Weights of a small mixture-of-experts language model, trained from scratch on English Wikipedia: a softmax router, 8202 steps.
Below are experts of layer 3 (counted from 0) of a mixture-of-experts language model. Rows are named gate (a neuron's input weights, with its number), up (a neuron's input weights, with its number) and show model dimensions 0-95. Each number is 200 + 20 x the weight over its row's rms, rounded and kept within 0 to 999.
Before each expert's rows: a language model's description of what the expert responds to. This comes from a sample of Wikipedia text that the model never trained on.

# expert 59
Description: Infobox hyphens, suffix fragments. Hyphen bullets starting infobox lines like Coordinates or Region under Location, plus adjective fragments -ic, -ical, -ural and words like Historic.
gate0,196,205,198,196,164,196,218,210,224,188,198,197,217,191,192,247,181,204,208,211,191,236,212,216,224,205,212,194,224,234,194,223,223,196,240,175,166,213,221,193,215,211,177,204,186,218,198,191,176,187,223,207,228,191,208,208,205,182,226,215,191,231,228,188,198,196,219,206,229,173,217,174,219,172,188,193,163,205,176,170,199,231,198,197,162,217,184,209,214,188,200,197,222,190,194,194
up0,168,187,181,217,210,201,191,196,168,198,179,230,205,231,163,190,223,185,229,199,190,166,176,189,172,204,179,183,206,215,183,199,180,212,207,226,251,189,191,200,163,182,209,197,201,206,207,184,200,213,194,194,223,169,208,218,191,178,187,197,221,191,210,198,223,180,225,213,187,210,204,186,190,192,209,206,178,200,199,162,205,173,198,183,243,183,191,158,222,194,205,195,246,247,207,185

# expert 49
Description: Time and work nouns. Common nouns after the or a number, such as year, season, series, episode, album, city, work, often followed by of.
gate0,196,182,181,219,187,202,190,199,181,190,220,214,179,155,192,177,207,199,194,222,189,193,166,196,173,157,205,157,181,203,185,188,192,185,195,197,220,238,199,225,210,177,196,183,200,175,235,194,207,188,181,190,227,189,209,194,197,192,200,187,193,231,194,232,200,208,214,195,186,211,212,192,200,183,198,228,189,161,183,180,193,175,194,209,131,193,188,201,196,202,206,204,190,209,170,188
up0,205,218,227,196,219,174,179,198,203,176,206,183,194,173,212,210,200,247,203,193,196,200,239,201,184,176,222,225,198,206,176,166,204,207,165,203,200,174,185,173,171,194,190,189,183,190,210,195,209,219,216,197,204,205,209,189,238,229,206,225,202,191,220,202,204,209,185,199,163,193,185,179,202,170,205,207,196,200,235,183,199,207,240,183,174,204,174,173,178,215,205,176,213,166,161,214

# expert 61
Description: Table row pipes. The pipe opening a new table row, especially in election results and league tables, plus prepositions like by, for, with.
gate0,223,213,171,178,192,213,226,182,170,216,200,171,188,221,215,174,191,189,206,204,207,202,194,167,211,184,190,206,174,233,201,207,174,200,257,164,218,171,193,210,198,175,180,208,211,241,227,235,209,163,216,207,220,171,182,187,195,210,228,184,218,223,209,204,218,234,158,177,198,175,180,197,203,204,198,212,213,221,213,206,229,204,227,231,200,226,181,210,215,220,223,189,187,177,204,187
up0,195,196,260,210,200,197,193,212,199,184,172,231,210,153,196,221,201,185,177,195,195,217,234,203,197,199,230,206,197,167,180,208,233,191,185,201,175,214,208,226,199,196,212,195,204,193,198,182,220,231,201,201,176,214,182,201,230,198,209,210,168,186,186,185,194,174,227,238,214,216,214,191,200,205,183,209,180,192,188,196,183,196,176,203,180,175,223,197,187,200,186,195,230,216,171,200

# expert 2
Description: Plural noun endings. Plural suffixes and plural nouns naming groups of people or things, such as workers, doctors, Moroccans, companies, plus spaces and digits in tables.
gate0,171,220,160,192,178,171,169,195,166,197,205,243,175,195,229,206,204,174,175,219,215,195,241,165,188,189,204,176,202,192,184,240,181,224,222,161,190,206,213,210,162,192,225,193,213,183,225,198,204,203,184,193,229,205,215,209,204,212,204,193,204,207,202,209,180,230,195,183,210,200,227,207,190,193,178,208,213,184,209,218,202,247,196,184,196,210,197,180,202,214,184,183,177,197,203,242
up0,203,223,228,226,174,186,192,195,186,190,198,220,198,184,203,167,194,220,179,204,198,213,221,179,235,196,200,170,191,209,239,222,177,203,175,219,221,193,219,201,222,182,197,204,233,174,197,197,211,190,216,224,212,216,222,162,214,252,238,192,200,216,193,221,195,214,178,170,191,198,217,205,197,181,215,200,207,200,188,182,161,190,211,173,219,177,195,237,213,225,202,179,205,222,240,192

# expert 43
Description: Verb endings, past actions. Endings -ed, -ing, -ating on split verbs of action (diver-ted, buy-ing, sec-uring) and verbs like made, reached, plus table digits.
gate0,199,191,187,207,211,235,203,199,199,193,241,205,207,176,218,186,179,219,214,220,213,211,199,222,219,174,186,220,213,196,239,201,223,194,228,197,218,181,156,200,192,206,177,186,181,211,225,181,214,192,214,185,232,213,207,189,188,180,190,176,223,193,160,211,180,147,229,210,181,211,250,209,212,208,195,171,234,212,203,200,207,209,165,219,192,221,207,222,180,185,167,215,229,209,218,189
up0,218,205,220,221,190,188,203,168,184,181,217,192,224,237,176,187,197,205,171,209,154,217,180,192,208,146,191,211,210,236,183,213,222,195,170,192,179,187,204,187,201,191,209,199,176,221,225,201,180,213,234,221,186,225,189,206,196,200,196,155,206,217,187,192,216,192,222,204,222,189,207,202,161,179,154,203,231,207,192,221,189,192,208,183,245,170,204,189,216,193,209,178,189,198,180,175

# expert 14
Description: Music and sports nouns. Word endings and nouns in music, media and sports contexts, such as television, basketball, guitar, studio, and heavy metal in album infoboxes.
gate1,210,200,208,206,207,195,226,166,191,198,208,206,194,227,178,184,211,213,202,187,222,221,212,198,202,167,175,208,205,188,217,194,195,225,183,212,235,205,218,196,256,192,218,217,210,196,168,228,186,195,183,200,198,183,197,184,172,149,191,210,197,246,221,198,206,185,219,218,203,193,216,195,214,195,194,206,194,185,209,204,196,212,228,212,186,189,239,176,236,195,225,187,192,198,222,232
up1,203,181,173,211,202,190,233,205,221,207,197,212,192,204,202,187,190,198,221,217,209,232,218,210,184,170,185,178,183,187,214,216,202,174,170,185,219,203,242,175,202,205,182,230,193,219,207,190,200,204,164,195,193,208,195,195,197,179,206,179,181,198,199,194,215,182,173,183,216,195,216,205,217,186,207,226,188,152,217,209,205,228,212,210,212,168,213,141,233,214,215,199,176,217,220,207

# expert 5
Description: Paragraph and section breaks. Double line breaks ending paragraphs, table rows, headings or infobox blocks, usually right before a new section or paragraph; also that, said.
gate0,228,225,206,199,212,201,203,210,207,182,225,202,225,223,230,169,199,190,211,223,187,211,188,196,202,173,201,206,184,227,181,199,209,207,215,207,176,209,206,172,207,162,201,200,209,224,221,222,198,204,166,210,254,193,225,166,212,192,210,184,184,212,210,196,216,187,187,205,221,202,202,198,175,192,196,216,194,228,146,181,224,204,165,203,192,180,199,196,277,198,214,178,197,185,182,238
up0,189,193,211,215,196,201,211,210,156,199,179,183,184,189,167,197,144,193,188,192,239,237,202,200,185,210,214,202,207,187,183,192,201,261,185,222,207,181,198,211,203,195,182,182,190,201,200,187,197,210,196,194,222,211,198,192,216,217,202,149,198,195,195,194,180,225,188,223,189,215,220,196,229,205,184,216,176,186,206,183,187,204,203,186,219,185,221,191,188,205,217,215,190,198,176,238

# expert 46
Description: Degree adverbs and digits. Degree and hedging words like more, most, such, known, only, plus single digits inside numbers and table statistics.
gate0,201,203,208,237,185,179,198,214,224,235,197,192,195,199,190,203,194,202,173,202,198,213,216,222,202,214,208,215,183,199,246,230,197,210,176,195,197,191,197,244,211,222,192,198,193,201,186,179,207,159,220,239,169,197,199,206,202,209,218,213,182,225,209,215,200,188,175,195,223,193,212,185,223,214,197,211,231,214,191,228,198,172,233,212,217,196,196,160,208,227,263,195,227,208,219,206
up0,192,206,208,215,200,180,220,217,181,203,213,210,189,209,226,213,193,216,211,196,201,210,152,226,219,203,191,212,195,221,216,168,228,185,220,196,229,197,194,198,195,202,165,205,190,222,204,198,200,200,223,191,124,227,211,201,179,179,182,217,190,204,205,214,175,214,220,203,200,227,199,173,166,208,236,200,187,183,176,176,215,176,146,199,224,207,209,173,192,154,163,210,169,185,185,208

# expert 60
Description: Possessives and table digits. Possessive pronouns and 's, such as his or her and Yamamoto's, plus digits inside years, percentages and climate tables.
gate1,201,213,198,188,204,186,215,229,182,185,168,218,180,245,166,209,224,199,201,232,210,190,238,218,216,185,187,232,159,239,229,183,211,207,194,214,179,222,181,219,232,220,188,187,249,150,222,201,191,203,192,203,208,198,215,225,180,234,196,188,216,198,191,238,175,179,219,205,198,209,207,204,184,141,189,189,200,224,157,218,223,177,209,202,201,161,216,199,212,196,208,202,208,186,186,195
up1,196,208,231,220,195,197,221,204,225,202,160,206,166,220,211,192,215,194,198,215,183,154,226,220,199,171,211,230,202,236,208,208,182,211,214,177,208,221,223,219,177,203,200,220,220,167,181,226,199,220,181,190,191,213,188,207,203,200,198,203,207,255,172,199,204,188,241,238,209,214,205,188,194,172,221,178,192,222,201,202,208,176,178,182,233,162,210,198,241,209,212,176,205,205,164,207

# expert 0
Description: Digits and adjective suffixes. Digits inside years, table cells and measurements, such as 199-0s and 1-830, plus adjective suffixes like -ial, -ational, -ological.
gate0,187,184,196,175,237,235,204,210,207,190,195,191,202,178,222,218,219,189,208,185,182,206,200,185,203,185,174,190,203,204,166,216,211,200,234,206,193,193,207,216,221,227,189,213,192,209,187,219,221,219,170,186,184,219,192,195,205,215,243,194,205,202,211,223,185,150,204,216,186,189,217,227,252,208,201,200,201,210,190,185,208,217,222,198,205,207,228,147,225,189,191,180,222,206,224,222
up0,196,218,204,205,215,179,168,187,178,220,222,211,181,215,180,172,184,184,227,186,219,201,215,163,211,172,195,216,191,200,210,185,185,220,191,175,217,204,214,184,182,218,213,178,184,202,208,203,173,219,164,214,175,206,189,205,174,199,188,188,204,207,207,187,199,201,183,224,205,183,223,203,189,204,179,182,199,205,184,173,201,214,208,199,182,214,164,191,167,201,184,214,228,165,177,193

# expert 22
Description: Al- names, list dashes. Pieces after Al in names (Alzheimer, Alam Halfa), plus list-leading dashes, table pipes and the word the in running prose.
gate0,200,209,149,243,218,167,199,202,192,180,201,192,211,178,189,184,192,180,246,188,213,222,197,243,212,216,211,212,185,227,211,199,225,200,174,183,187,209,198,188,176,219,200,196,209,204,224,218,213,192,204,206,210,167,158,204,225,182,220,223,200,239,200,181,171,220,190,210,230,182,230,181,153,180,204,203,209,259,233,220,183,175,196,191,205,208,234,204,252,209,187,214,192,189,217,248
up0,210,209,202,227,208,199,196,201,204,201,176,214,206,173,192,190,182,184,257,172,207,228,209,215,162,182,185,189,215,208,227,187,196,201,197,244,179,178,211,204,160,210,179,194,226,189,190,223,191,182,224,199,218,178,168,218,215,204,234,225,190,225,227,205,182,202,195,203,204,151,212,185,199,207,230,223,180,199,184,200,207,192,193,203,211,180,220,175,195,211,185,220,187,208,196,227